config.toml
d_model = 256
d_expert = 352
lr_router = 0.00146
Below are experts of layer 2 (counted from 0) of a mixture-of-experts language model. Rows are named router (the router's row for the expert), gate (a neuron's input weights, with its number), up (a neuron's input weights, with its number) and show model dimensions 0-255. Each number is 128 + 32 x the weight over its row's rms, rounded and kept within 0 to 255. Numbers have three digits each.
Before each expert's rows: "comes after" lists some tokens at least twice as common just before its tokens as in all text. This comes from a sample of Wikipedia text that the model never trained on. Tokens count by the router's weight.

# expert 0
comes after: " the", ",", " and", ")", " The", " a"
router:093107125118133135154135130038182174096142115113173129108087078098146110125145142150103105087109089106162122092177123121177075141120116081136134160074176166062136085071118143118166157087136146098148141129056093086086126112158100071159102163092084138079096155099069079162136072143150127086132174118154135175116195138053101069178123141162161084149108128074145108133115145123132083126114137116128120136121103148074121195121085132140066103132136126078175162121138087158069093108152130162122094136076085115084093166138122173107125091137097110139075162133187128184097112171095078109113094182115173180140091114084133171097154108110182152178136116120085107108081111134186114141148133110175082103088127070094115143137147084164147094103109156138124167146145093138119118114134091
gate1:138119172100119127099154139170174106182137071128127162132131135149115143075161156084101118153180133141125081144130131135190170185138126073112134064117103103149122151140108203079107144168127136137158143145162126136057165122104180151129116150071062190122134088103184135160191166099122107173168065114140124080083098183183173146082133126123105071154187070115111103103160131137121117181080140146091133129115118087082107173148122140085124178109158150144121111126143106121092122126121093139076136066123147127141083142131190107082094130169117105126184092130108140132213074147160114164108135157115126153111102154159159154065135085119150129093164107127194120104154118167138104212176129102164120101150167151085139129144137115106117175153199105140162125159114146078144112052164115
up1:114135123107182135087114123131124135092103094157146111163093134211124160104189127094119152122170101125098167170105127117116144127161143124113129164088140090152159145179121198091167149139104201082152105133133131138154164146117175133140089148106130158145114135087112170148198114123092149195162110143128124163110109149120101121114088145098155137139161116158104151119127125114138115209108120165089100130136176140116078161092153114129119184073101172160131116101121097101136105148152135152020108131151148146118150105124158131100113066163053172110105166131076161087161072113108143169074140169107159110081151134181090180090120124109139087055170160165043106132138180127124096202189070100181104134174179148144171102137094155158122041149161149167131096142093117154126167137155120
gate2:114110098105144139109077150143112147120158118211156131121150136178208110043141182139174118165130156146099106148125108099148170064180111180189143080120095162155119146138140125150166115134135125131122134114142173091148165132099099080130105150178121115073148096146099151103183095153114098152113064145190090104081120082122138146148120112133136132155111119194155189139187136136139139107199108160138178160137100108178134110079064123103143085150103159111111077107107117191150111178158129158126131158142051072164131138090102142153147162133111131142170136098106131070148122089182156102121082204157159135155129118178123125140107148153146084145172134172135111067138115101099105116173108154090089174150117174191150110097104116086183086105138120104140122062094102138133112091038143
up2:131135157132106085102096154130196135182122144125140170103111135122157132179152136136093107203186182145166184151142137110123142117110020145102127145108114147097081095113074131156155093183159138150114114151170091124132151101026161150113100174112165169145102110131122132182118121140028092117098163142093117126087156138178197103116115119102092122111063098154111211127133147123114072106122107109123137113133150129162100149107127133094110116145137147086134079123080113152151150125110105198153129108223091111149119151138131129184178137151106109144155062134109151122161134160201141088098098084122161169167136114138132086131112152105135104150170183115084149094122155126106110118149147138137145106144190145148125119132093122103216164089097194107151092137126141156103052074098173
gate3:139143139149131114061163120121144099156121163103144130108109057173073089136118093134130144160163075139195082171154156112120129132119159111089097090073107126124155169107101105200145146112158104220108147081115131155195160162112164173104147090184130118117143147112163183081086122135067089140195127168187118122097128215143091111140104095104151163134144153157137117121088104175085098133132132111164107106157164187198120104156091175101122105143143072104118114088116131144195155056132106154129152125161089107114101120107118158167143102180159117135155173127107116075109086159104125056162090163155149144124147205100139117141079125171149146114201100122132128115163152091174088142136072169158148112135109097160180166128147093117169140165123127139165136091157160117122060137097117
up3:124172197166120156201135139133182074077178115092124123135175171104149102118130100101147137105000107107070124139161136080124133085115149138134142071158113155121128172143096071161157163119122151084079129124059120202130165111096131106090105140090090156132107151089103086146138170138125158128144123146079064142107120108125065083118116114131163106114136097108112101147136092184153068093081097179105117139162172099156105142147119096164119166104118149125177193111129149132150121115166103177133128163133128141149138108149178158107130129103147084164150144121148160133129108156111087135184071158109172072190150159159169126127140128146148117124122113055093152124095163133119104094146174161121070155060109122128139119104089044103167117126118114110157121198153183140104136192122164
gate4:146110135102092120112068101122160104194145138134167162198091133113179120072145148129098172159169142123147140133113039090100129135115195117050110085129130167169198132149145140105178072164131102146133057086154105183116088128111172165104175136129156134115124131164151101127076123089129112118103098124074144140151156139129143143115161153156171119085136120134111082115083113129087144125191152072130097151113144185122144140112198146145153112122118129203120108166147041137185118068130120124125093103112126120108144110146093101082121109170113092107152163147115188158112128135078163132140186175160061123120132143154152128144081143169116077112099145156171145154121084156112167109199151121164090096126141139107141130128055068059124101128122152067152109138101206083124128074161129
up4:134135146143139154160084055149185073161134113126100133192120101099119143150219136160094116167154148178156114120158094143113113116094128141192129175088138179168134157166179089150106090136107181139125117160084156153124113120114157115119090114102097154105129075071154139120136071130157144133106160145117154122083092075135153143120081128063124162142126102137186050130136149091138151178195094145156116115102135103109147100201120111122157118191125111161128120100146073112121156140129108118138104111079127171113095167155124081061162081126105185084158127141164151176149140125135082112059150145136084169118159144166172168126130130186132060147124159189077147040139139104147201118142153093105060128104081136126100140120153131159162133164166126144148193119182119164074153110113125
gate5:096132082091196137139122063138112137173085131138119127125228118121146151134046056135135115129180177129135127067117087132103149092179140128191095104125158083113126180105148035139160185177098124123095099114164144158099114133116141115126174158151121124139143141137144088110194120158125151153210163152127097203142089084116127081189135148113103061120158093131122092108168142159141157051142195126146147170098132106109100118115106148050136183096167091134183109093128145158081136159099104161121081068147104189152158129160100142087156141065124103132131114181140117113149118128079159146098109100114140137141149138139092099191121110099125113103105128074124142165099186130155112101105160128072139124151167117180133132084150147116119118158111157162145101169156116129136064098097150
up5:144083193129120124152161115100157116113103117159164106131130187146050126140161111135039133106143089144114148119149120059094100162112114151080138103109138164112078130173098066131210167107125151133204197126151108114132176150172146113138117127114174117110143093118152133151119133105145161164169121092106118118143150136128081188120195183085131135164160135131125115155132135146144159067138130157074092135172173109174192114121160150135152148147170165160081151122175120066130096154100126178073154131097119112101106127115089153166151135141152179170093121134157107105182088112167182180092144111126148088144131127168175133124067153109169124144057178149139192124118151076139091157131149190113087128168171170181139126131106104134073157097118047135110169159093085141105119106147066
gate6:148162108115151113095127117133126174154134135170100099073142128146141169086109135164144149106169032157112143137113123120090095108146088098146121195158144097106060180115167100117110131103113130152154145089129127158149179146096099162083152149115167101151127086200110111131110145140186117157128135134105119126168114133179161120094162127140134137104226089100175101132102109129149199111160111120198060111127136096168162105141071166104147141073176135101100093131125089072107146115149188107126081163092121108094085139105114109163169139156105111147152115119148158084080190141132122123155137144176144118111150123144095140144152062103165112155122198124186192116169057126075097145167118142118153076143134132150175115163129129092139115132099104104144102113105068131205218203071160
up6:141111125162138101147132172131100115153130082137116117116144132186188059120147132129121139061144108142082160138129157150159102139174134132115060136099118113121121141121114113128092096136142170128164082103175096097068122120218124108171134105133151116163151081143159105163119145164103188103142102119098019136095160090146197139080128116106144162119105175190136121134147176121114159195201176104191100104134145124162171131128084169120133094102163128109122128128101150133146090144116167142131140108130101092068120155109175153083183190168104189100128134147148142144097108114118123140137111144150139073150137083112172171104167103130135152187084187153133126048196167134151155186177104154103130104192163139112120108227125086065157095121164102118149122108063119127103096120125141
gate7:123134172132115083142148153177113135078129110107157088170077129229098135064085162120167134143214103131121147130082087136168111140091116060179051162120126132114110129141128144141122134130073077131174134147119143156128115120098124116083081116128086106173176168098133155124093167092098138142135130115112105136117101051209116137147102105156172197092206150085089123194163160124199186086140146122118180142174169159101159124101092159093158180125153076082121143107070127114130109156155124117117161108150166133150093110143140110109123138071131105133133124102138122140174201085138119133146103150121174088141096108108087135116191139087098159113117122150156166137101170098161128154110104158134144169176146110111152112138117152194196151162091118088073122096121151062147105118158087
up7:123060087108159129097139165155101146106125077120139142153138156155112082096122135169103138155184207130109104069101198100133075126094151156094105148121106147147126157094146120131143125147170144106172153151122176086145060200112222124125153103141119145161096175112129131128090116188126085191156129132128130127106117126163115158109147119118081120121092135128164102052148055135085154139065136156154119096103093161087097100084106101172120158088195091164122128159183153131126100184137135108124110095150100068084123093149110086106149131146145152111108119164151093126099131126098105082100145118142180143119082087112080145137144174154085167129143155121177131127143178093125178000109123104157142157181103134171140172152155110150089143132186160159114162173143115163058111119119086
gate8:144121150133168121138131163181088105163159143094149109156157174053161129180111179176133127185092168166074086139146160085138135121161133153153087153117063133153190147153064084148146080144111162138081180129098133130087105158155149131131131099110110160072064154074080144170194164148134189140099139160083148115067094185110088126146124133084118169151185165108132108126130070112100160155126140132151126044137116105135123109153174117115131155067173082156084138115137094157173139136078111112192124116131151112156103119089133129101096167092100189112159143140090053129126155094131122095137147106077106088129172128145159091157168113129068100121091119111089156161103149137102145178127132141137136072202092161106129155076176139172155114124101100111147185121069134107147077119089135
up8:117153140076103132133111083130113123129090149169112154154130134171133147093183117120122137138165134099214126102076088087080127129109144143148077109105134125118112109138085151153083141112113145093114106169083142141120093203113203088119128104136121100128151105120153148107150125138127157131180163165143143095152109107144121092142146116131131173109057124175080177107117196124108117152100154140103140219111159148144135117054087139211178114145077162149140123121144109166128175083170158122124152124148096118173146165116059093218124129081048144122109200101100153083086182138121148128084109137192111099081151102118100154150147119204122131114143124148166165093119137111141077144134154093119126151086180048122089127132117085122043115195127085186167135117115114134086093170125116

# expert 9
comes after: " |", ")", "–", ";", " qu", "}"
router:204132146170142151146128113099119132173098137108134168178126130129071098129142170173108076110135121107160128072138132138173120138150122114118131138074117127118123097032133111125187118107132132184170199065128148052112046123106116116142066089129114126063116075110112115142149082117106154106091165111085068081143130142129126145165132138116096126080121124100127127130128095073103183066135141092123147152130055160120139186102170122131113031211103171091179129046169144147147096125166136114150078075115161131077102103163159113152140149168124129096088133172086091150119132172177103081145089097123110196140092136114137119112088164127127149128069133158122115181118129146128160109138141112136051110111145110174127068116149143144105086125189111118169147106136098085130115126143095
gate1:153093121149135134189169146146053124126172170140126102193173131129090134153134122079138085098131126087120130078088120154119152172166128155128150132158148148134144131073182106100157109106078110130102183115171062053062133121105107071119101125109138065105099151102122160110133208135166124096098154089049116115137138125176102114167059099088097155103155114128166124161109134094138151078130142103113090153130100204156130188127137127165109133069112159109093126047101219117167105179182112128201117144122136119098166114139107095109092152149120080079150145120098093101091150117150064158155137094128087104094111107167161146114137170127148136071121173103227116168126101097124160154144103125157093141172140097175092125177103158127128107190106126140129131104139145121146172122139101
up1:165082067103126094099136137147185105132148119181142089082106101092160131155119046095164196120169101084129143113168084164163138095133133171144115158175145079096082082143157128124177190096107140116155160100129081127065149103114197132148095149090111164178186128125150121135088169118167078098140127155150141201135193077112084106156112135111122062091101151094133112167117101082165125123076127092098118156080125164098130144138130137133076110120193126093187130152138145081115143088156083106090070096077104152060144190131117129136179121117170127114092092132124059060111144120078090081129126182105129111155110117096116106101128138153162122138171170130120191147128104106181118130134108096168147107098108100136077146075116061120187109096118138121129084147167120116135129109160116
gate2:140134177173117102116134123141087128105141154098112155101095133122161092103167098083146159130096225064183141213157129167107116150063084164100113125063175157192160179117138102125112119170144129159118146117156185126128106092124136053134163091111153107091075129090104126154197136122120136136166137098149160095069073124154173125129103137155132106094155105089105117123116107138144111077063083145132076134072221111109121105110090160147122194135086116117092129187103130122139097224146188147092148110120104180111138146120090122114125113174087072143162135102103108169122088107122107095124113163131086084168178142119125159079125116179133135091095158129099119140163179090122170148141125116124157199114115059133099102121143158119116128154127130098053101114114065138087128150128116
up2:104104156116089074171196134153157170155116150135091077158135107115099123111116118089103157093136137122084104141097171133107098128124135133089126116135143135124131163112123175088120134087140106100166164143137224119124156107155175141121115101135155188174084162079145098130167176151095176134124086169165083174090132106138097104152138149183103092155085164119173210176127147119135138151138193191134110196153160093183105098138102139110099127134105196148163118147119170175124126117128103124100116208145185094117140175170143159131106155134101156096207111149180167176066176123061096144139146092071078133168124130137179102135143136144093190128156122140184066080127128128091181117158148132154119170114098102175098171103127081097111098178135115117148142135061155136102126098133176
gate3:111101117125135120101104086178142104130116090116117092170142115110145137074129190066109117132094107112159177062101142136124194140170147169147158160143070126125166105145130166095181150077095114147098222148124145176153120107149098111158160144155117147178112120064115108182109105118103104103120128142105157070126110107105104110091111135147127151186118146053104124146104118167100151130105144139128180133170084091140146134142138167133143122178146130135195118110146215160156084138093168193138097039111168113120064087149151157129124156079161135092144137136088112090144108115100125115107085117094092161100143159133153134110151159122167141101101156192143057123108123122102047132131157159144176116137196131139129110088067180188158178099199162112176102110105157180053118132139121
up3:194052091174162191106152141187165116149103162144104139140129138140107145055126110087120127108162170123178159088137096155134179102169101132130127131200086072026155107167096130106123174141084125083128142116103074141112092094153081158153226152178065152153139104129140123190087103121174135131103117161172089039195141147141141094140111126111104114127106150104137139142181080140106123139181143136166152154128083109138177102133145119168115110148108121157112127145129133112159176151050106141161073133064150140142057092154140134149177146162174135148123170073120125132101093100115165134085072154123118095126146137091123097094106102141140103150121200154162114099167156094122163120114133105151175156153135167135157100139152175139146171105145207111122158088140101132115140139111097
gate4:161061075125160138090121108216124179072136171109058075119148159151128112104147092120182133131160129061123160150093114098145137151135090166086148165144126109179154149092105146152132131118149117068148069091160108088122087080109141099131170112064107129126088144133139141177157127139082095104141140119188097142152123159127166111173117157110096139067110173148147125049118149174144146137116154134100147105156139145132149090128112149107081142132151128092081162129128160096148123150152104122089122087115104134158133119110093134133122133184138116154114066130118139110153168121069123083109125173096142124163193098132111139105129077123185108212151186175179199172129135034111176118138133052138104111122098141126109067144061077136132114083100173131152196136103073073111081158123108
up4:152167101152185132139111119110106108162127095175146154154150132064075154130147091097089100103165093120155153130110100163121140053092103062115109204111136244060101082112140146108116124098183168139103117153125130146141170126109144164157088112149147124164128108146120113118152081160155093137131205061087170109152100101144093124088114157142087118104111107155203123134158142086146131076116106106137167073139108123129108117156154048119181136126088141139168090149109136094110104148208094152193172131166126128069137084103107089124130141102113127194154108154163127126094161117168123049136127132072081133114135149116098084163137126120127144110081119109126205139107100149112161123135107110145097179121192102102217126119149081102126115134174089122096179110122134136082105088074131
gate5:057156088142144144152192115097109175171118117072143160107080081134138152107117192111134156143096162151129069160077133152136170213152093154076120141104129125137127168140129173092169113195118134088092077116130133129133155137141178126122139099118155109122080147078166067157109133177103142158122073144100153156171090084129106074115101132097145131155140132202131106134120026105128121181106107092164122154130142093134127130146158088106129109102127087155163052124155129101113063140101125135152109071121159177120135073180106105169148098080141153069105155161102115124128087098150124087128093143175134124115099090063164099123133107088166111128171152110115139124083073171072140115079168195153127171142150224180134134167136115136106136125135085192125095140150131091107092145123104
up5:177129141141134150134126105129145095150155202091111087116102076140111147106118111114099149161126133109142145141153164094113127140127105169139122212092103099086107202087145119117144119049119096168109077146167120079136103140118114088155129190106070143144147175125130146117118141174130131071172081141175147124088217125096152155084140110196124084208117131127103103079140128178171187099115187091088093061142155146155158168081135157144190138134125070120148109126160148143097089202185137161167120107092109176140149136191127150127142185116120140110105137128112067123126124122132165142097158101144139189105188091134130049130158150075098095059122107103092155159143117164105129139124178178162123117166191146100116102117155132120119201113161142091120115092184109105101133143142128
gate6:117110138085069099118108142141116109142135168150142085111148149141111166133070180147170151148119094069105128142167107112092111101163132110134074136094155133151102105146150180159141079119133150158105132134100149148156111069132114086124088136086118161150123168152047151139119173130091100126107062077135105167132128131096111108075149142157193120087156158137124102147097109146136100058135147041109146108155109110206122184160153059122186082126147119154120084062145082189113104103172146158108141041080164096154192116163136170093147124089085127045100065129111133164147100166134135055085121127095094112106111143146092129147103199066118103104113137114112143110084129178139093102127110136092132154102176166116138149108193072124114164163197170091144122107145143129100097116131119
up6:084164142155120043120127106034131205143106138156126134063148159130133157080156099136105127149127115083145149158143114062059127081073061125125135162118121122099165104146147127191156079107144121132124120168122114092120161137201114171091132131135130126073135145085144113184139098156102087134102073117108170085129175116190121111121128126108049109148141122155117110085151115170163200135109147108138134144057130123091145168143108050122102130086129119122110115134125178153165130167128086091142139110118114111151120134139087149170229134063118095088126057074156191114149093092081100168121143173135087095109047140087141148174111133054115164151074131145135072152144121114080135118121099138114117132138101147142144135151140124126140153138086109170097067171083116121106145110154147
gate7:182080125110146130143126141172113080117149103137132132133108165141088151119161144159102095104087117113153059098044169062125106113105131139103085100097096151143080160090109166159119107050144124158070103107144149080098215135137181169097080158177157150059099131109126191180094147153115101139147147128125100134087087136209100129100100138144108139144124170146165153114115121089110177128116093097124134086192157110130125099121123133131167107176130159095076158123113134136161135139167141109071125190074132168118189150065100127103102124126149049174169140149079121070142163082115134100165110133095139139131102171144171118086110110143169161142130157123130131095165129056130134151077153164094159119112091068122111111121176123111120176114105090102106077194068113164138132068115178
up7:168066182157144114122113133116155115142114130100146153167073168063127128152134079094120175110125127152146120154112089096134107175154111176177107149114141096132078169106086137117178125115137149168113190138147099141100153155122167173120118159168123123130111130157033136107124156115059147175182109181175121125089170139123132178130146130108156147109165118132098143149095155130134056165107138183160139126121122091117135193116155105127137104146091122171156157147130177162036129108131140099125143082137156106137149171104134096084129114124151109152102143083138123149119105101084116067174089112138093151111150140189124139138124134145130047120166118132063106118032195029133090078123105093088121107104137119123149119099066121106143080119145162013086150099171076114144128172139083
gate8:120114190154181153140122095070133066168143082153101154135151137106123113166145125157119154126166142117104111089154132139151120115163180149090139127108177123079111178134096134163106130153117095081096110120138112101088146130175130086125110159125133160172181102105107130142107079144110138109223107117086107097176152147101115164106128142144144150114112197200139090175185106091118116056139171060084116112129129099146167166117079061141085068136154180097099114154121162152164089082176103185141103164146124160128183100155096166095101070080184103126106148127140114141091126129148077116216090132110166095138138117159157121183139100095202087086160118140073130118131094129085154167108140161145078151142134078128136126119167096097081101109121108165167113160106199149092085189132128
up8:089129118135155079167168088099061135110116097173082129099124139102129140090113156135166122096167229075139147199117153106105104107173148094181106120114114111124149114138106103154108137147127125083078135120102090079175115095130107119086130159145111130119106146160112169157180140199079050079083186140116127093154134197172152105082139106108065113115121153166099113117189143086122173210107121106110130106070127150138085153088112117132098119107105081204101104096138133105176156107114120138111146185177119109165140154211122140155137078121136096112081129178143158149098075115150100122134127133145077066099092136098166142104178101134149130156078135157131125119119132154126143154141163134210135138167141204132103102132124169129176185091046129174149154096126096115128118123093146

# expert 7
comes after: "-", "\n", "\n\n", " (", " \"", "St"
router:039255119096117153133112114070106108099119170151156114084095131164131082129131101195138127132134106211104105086157126151126098129110105103121134146128175193075071143099122114137125122126146103145126090136153123209158104145103185115200083143104165131098140094150093136076098087147151203092129156103161183139116124127092094099141123137134122123168116125082115119135127127161136102195144108148129144107136160100083110084114152137147100111074099163105126146170103087137133160171162142152112136204103195133087118133141116132112100129187078122156153090137102091150130117125083129105134150120130112147112120122171128090124168154146094094183198134131094213078109151081166041139143165158099100136120119122141078145089165049154136122140120141081110110134178120077113156140123159
gate0:135085101119163126089137129115104149154094137107147103121105121120149132161138095136067091132165125134152130123130119153143155094124108154187156135179153162154058096100087135112129149128129117143089115137186106144160151182133193079098118107110144142136180128193183106133107111121082174107113158128069112148189067149069104131100131103137127160110179078139080130180133080113178136166134137205123133112065100127180149139155124126130114142090135064136181149144123130135201150103117092161183079072115060154128135218149090134178062173082146133112184144129155126150145150115143094093075111129097149154149106123139144244157130162158098139055158147150098107132145178124120125213132083075120158131106083154125065112147149110154126103076148113130117141095144123095164135156094168
up0:170113151125094140146150138144152144048147069118200134134103158089112151124147168109118156100111122103173115146140152173130136148095113110161107127109164107149123113131119072177186158149095131117164187066103147129140138173167133176074085083094109145104161092044102149067145139129179091151145129170171160135157132145151136115121083110132118098165145196120106094134160134167141127143114188048116087099182137104108115111127099177110147092105131215094110152132168084169103046169093156139148084137150192098112114088138165137183125149128064134205063133097138109099144105149115129182122138159114095121134199160105088090115110110089149110178092104160143110118185114088150109158126140162132128144181125060139139177135075099119095123165119125155180195122123118118143102114090086
gate1:083133109099123113133132121081106157154148119159099127088133150133130164152089178126118126115122138120084072165135096131127103183143077114174188093075095121145165179149109110141077131183179113122128134095025078144169176111167133187085098039188095094159180157126185124117123125127193158141076068153125091118133154159118148031085190114143158073159103114138081174095095144124092155214147174121094138142094140155128098118131108151145157122086109100093117076171181094140162130118156119105094153166120160101158149106090114142148114101122085130109106087207078129134116146100122104092191152134141164099107133136099145101116166149135141127123168088112136139146130095064090161148081159111122131150118168129139118111171125178128103105090106133143177140154164161181172115080161114
up1:169141135128139127165114123153150154087112073136117069107090133143150090105132172146100161100092147084108112086119181106116101171132164145145160136137162141062102072102171146183116131049146137130071093101169136139185155108140123117198156153201142152131165151160165140123089123135110122127155054107164151137149136153147113137138093139165167125120167110173136136122147100152167078111152107140084088181133137116120080013107148155126072178113133219182133114132137122100149151133143143144138137089146056148095146133109133168173168167089139155083069102072114150190104106170109106121103095112074135111093077198141101122207141141173098137112084120152079079121119101101151139121086150154161065150104096085149130175133164077101139094125113133123106160135140183126104154122066124
gate2:116156103102108140073132113093107085081187083119171108142133151119056052147166064085113112100139084107093130110140094078102147064152161092143161172152155131162125086150181139158144173159123178089115096086074103127090125130105134144106172139100177093108133086105155178169151108136198120156152141106101106202084162119188192174088124057066135115102092118135137148155159128089061076115104147159122084107145134123160093137134145119123153102076156141141138113132191129119151153162110178162147183105118147109096089165136111158099137154144081099178134153180167124101148121189128122142157154152129140156117184140138154197187128172083095146093171152077159130141100157117115139131099128126097131199142172160097140124103111101115155093102121182144094141094159143162130200103161099
up2:107140102103125132178186145167154112104122209123062097131136066119213169131121159128123038087108112126150072117126101126133110133104104159147103122148126112180123082036106124120032123105111135185038136180133156140161182137140162092213164113102075125110119130175144156134172072187111133121189150082140124102168122164071113126120182131113073116165166108157127135119112189167150100164094119104141138151099136171108160093144126114136104127114156150152162171132159135110106092111161070121120152083122166141131126106149164059155098123111114127109111167100115160120140129075088166171124130122111071106127131089128124149127171129130207080121095165181110123156149140133178101154170161119103127133113106110117107148133064093125157148151167142107139060094101093160078105133100138
gate3:108113161149156139081112116155119116130127095159204142134127089155108075117134170114156146144138106134128164141182157105156140173161174100092113161134121127096107093185131147172142090172142111181111191090142128124151104125159138139084089113138092116126104126074083123139096028137126067110103128163159131085126066145098184113126087111056121128014154213113141162153096153168174115130151127111148126111114084097183057096140184122130121083152140213058153137129149127077138207139088094088077100110151175125078148123128151128120065126143116179089131128177159145124126133099130100101118091144119139123137090097118106117136133137146087146123149170090141156115109100146093102081120137093142116135124179162175106160175083147174074159160193135106131167175104169153125149156110082
up3:139142121133135115119144156184104155114144174111166126118074118136138144125124092147176150145157103143115141121143171124155110156104119195078085087152089127090146089134154130154115121154124108108114081183090152125126122143133088070169085138029131152097099140135106131107100137127197093095098070147121165171132075159137160113129204133123120118095117181075163091182106099077148148097139122123092161061169146163148113088134169185126145110099149130140178122200145151146089105127137138113132149091071115123216082123184166185137116110075094163125136092176133155139106121150169165157106094113089135160130062136095117151151155144144158129081121109118134133090055058112199105111090111111136135106180106128128138136086158214162149085160057108148125117156172219101163149121114147
gate4:165053147145157112160078136124165103144094131113092127181099125112151187127081145107125132160157136155141039163154171083151132133114127159105051144110167145162154183105112149164196188086120121176134165146145195121143093136054100183149138151119162096097118107132136137137108131097130138141146098162127167154119124152123154174177124088206116140124118144128146127122159067196143155168117120198166174079182152110167123135131181115110161085104085123126120145156136147149124155089134157080114150105060118122126112165115118136132105232091081141137171051106136120173127104122085142095137131119068154124129124133147125118174085114159123125152126119125089113152104189164125116127218154126146088154147125086094123199126142105083164097115149098067142078131116204132109159129164086
up4:137137154158095149110142130160123092062152112165122166137128105132163173125141180075170093138125144091076072174121147144120113128158086105135202102142048096102136158151142066156088145159134170125131134167090140117165139095128121133117115147133084137133118084117157214089166093102211129159124143122168099130132111089164126137147109113123137149134146191147172133136101137146070153068110101130091101099063123160080154156117147110138161183157145029131161123175150102143147138138151173175153098068176103106120151046139151112160170161112105225089103150140139107119138128092118178147094155066146121067178151138146101149121109066162139174142118160101172103177136108113161156120109083152127115146167162128131158078167059148105107115143195093167104154162113149161126121126172096
gate5:123157133139089134088149114120083101119148113117094080105120141138092127156141126164110096146119084102163158101125136152077119107073125116119152085107133113130074179087121040113119144166102072106151063087189100111130105151172149086151162133072136096120121100173122104134100168109070101115120145103135091149129102178166149129132164126143125176145138062124105138127186123056167109082136059107123093113196158117132162114115128103156132035086122188116103127145071106164135111153143081101116178132105132126083139132085179072137118146154103134146118132120108187137164133140076174090112147118117046130149224189161117185080072149110168126065123173122167123126185202095123097123131090140096090137172160138202138095105105132146121098135111149109083133132120104119136138122137205
up5:106214103113117095131105141077135159136175094150164155107139146133128128112160112126082119155124139148102178063159127125143079148045155137128176135112106186108096154121126083130147139130143108146130118070093133145093153128115165104099150120155139091211144105124147100072086155141050115122121102082168066139088119148138093153117104167099184129095159101132118161202158192168166106137154131095129100136173118149094114108129118035132142080178106114122097121155143122127100097121180138118136101156133150161134122122141140168095151138147139159139117113189143131134154119087133142099135132172113134122081108145142101107166175106114030131152078121133142208111075151109144087125077173120076166105161110170219124120091151067079118138140229100046111128077150098100114147123098122
gate6:139088093088141105132166134165086117108176045106087117057160158089173199173077140145112159128091169138163111159153082076114121230134138154128177195097161127152114159153125119130136141230148110140123105132144118142137175165096102162124148138091147134135113119113132146153148175084144089127091133106146081107170109155110118127142100123093154129113111149137221111135180158116162179116132080179098139149140115120112086130056099093132107182100114061083081111139127100135169091124134116184072171144171118090162121107111123116100122077133077041129115140200121134136167130116073102118156112137153193086126148109139125078099111145117143079168131130175112153105139065095117109142159097107143094131079162137131159128124138145165146107158107120164040106074138119139123100115137170
up6:087120152070158109172135158121148156130107083086110140058168141082161112051129129103148187145088147210081142229116114081141124167132170116089159088103097136209124102042154086095144174136176099154098111087120083136123127111096134132128111143101155128123134137122086106152090190109147148118114099118124156085146111119131135110094097154078125142145111096129188112161137134135177136156117120139117117149162154116088096218141042099119131174074117073051116155178084083127147137129117133124103152129143132074130120133143137090155157126136142186145212100116136128094165099084142116124123085173091137178088097165123159093176126164120174077132150167129106122068101145117090158106154157142116085158183136135112095171097097110132128095144123127121099060076128087153121077146137131
gate7:098150134085108141149136185128122142189127129147081139111113146132149089108125150060128148170115151165094135175106095101128169121122124164147150139156195130157111172133135146096096126105121132134140083145076182155128038144133137115201126159083109140123102138147097078132116116110129148115150204104096091112074090125166071117159132117075120163113088132159089100066123137112118163161098137125125095152100142168128124117101148178142134141142114165107116143146112163080096140109113160145194138182081157105133066146123132121095161163179156086158050120139139158108139086126080067101112107091178154134134114102143083140188142191192094174123195101113108111136073107186153116063101180156125101131141153149156154175049104087134142231141123130121166071095190124124093102169085116
up7:137086148149134112164136110089164127023144145129159090127114105086136203195134146098134119161094208091167165144100148120065132138146146159112114118120139097109085140123080127163140137133118138164124175081114198118125179124096175175163129187190152078169117152093149132128089092110188120155122130148159144078133130102168114142154090136119151156115162116138118093070100127162164153136114160113137182150116141128086112083122098115112121134150070112130134237150116083135135154126183162096143100129121118155176076161130156152083104103128142064146113068137142130145135113139102161191145184148173161097095140131157127130103065144168071163180186145125106121174126135099117195146107136159154132104167171134146128085112042173060090134128117136149152155098112112077139145117111052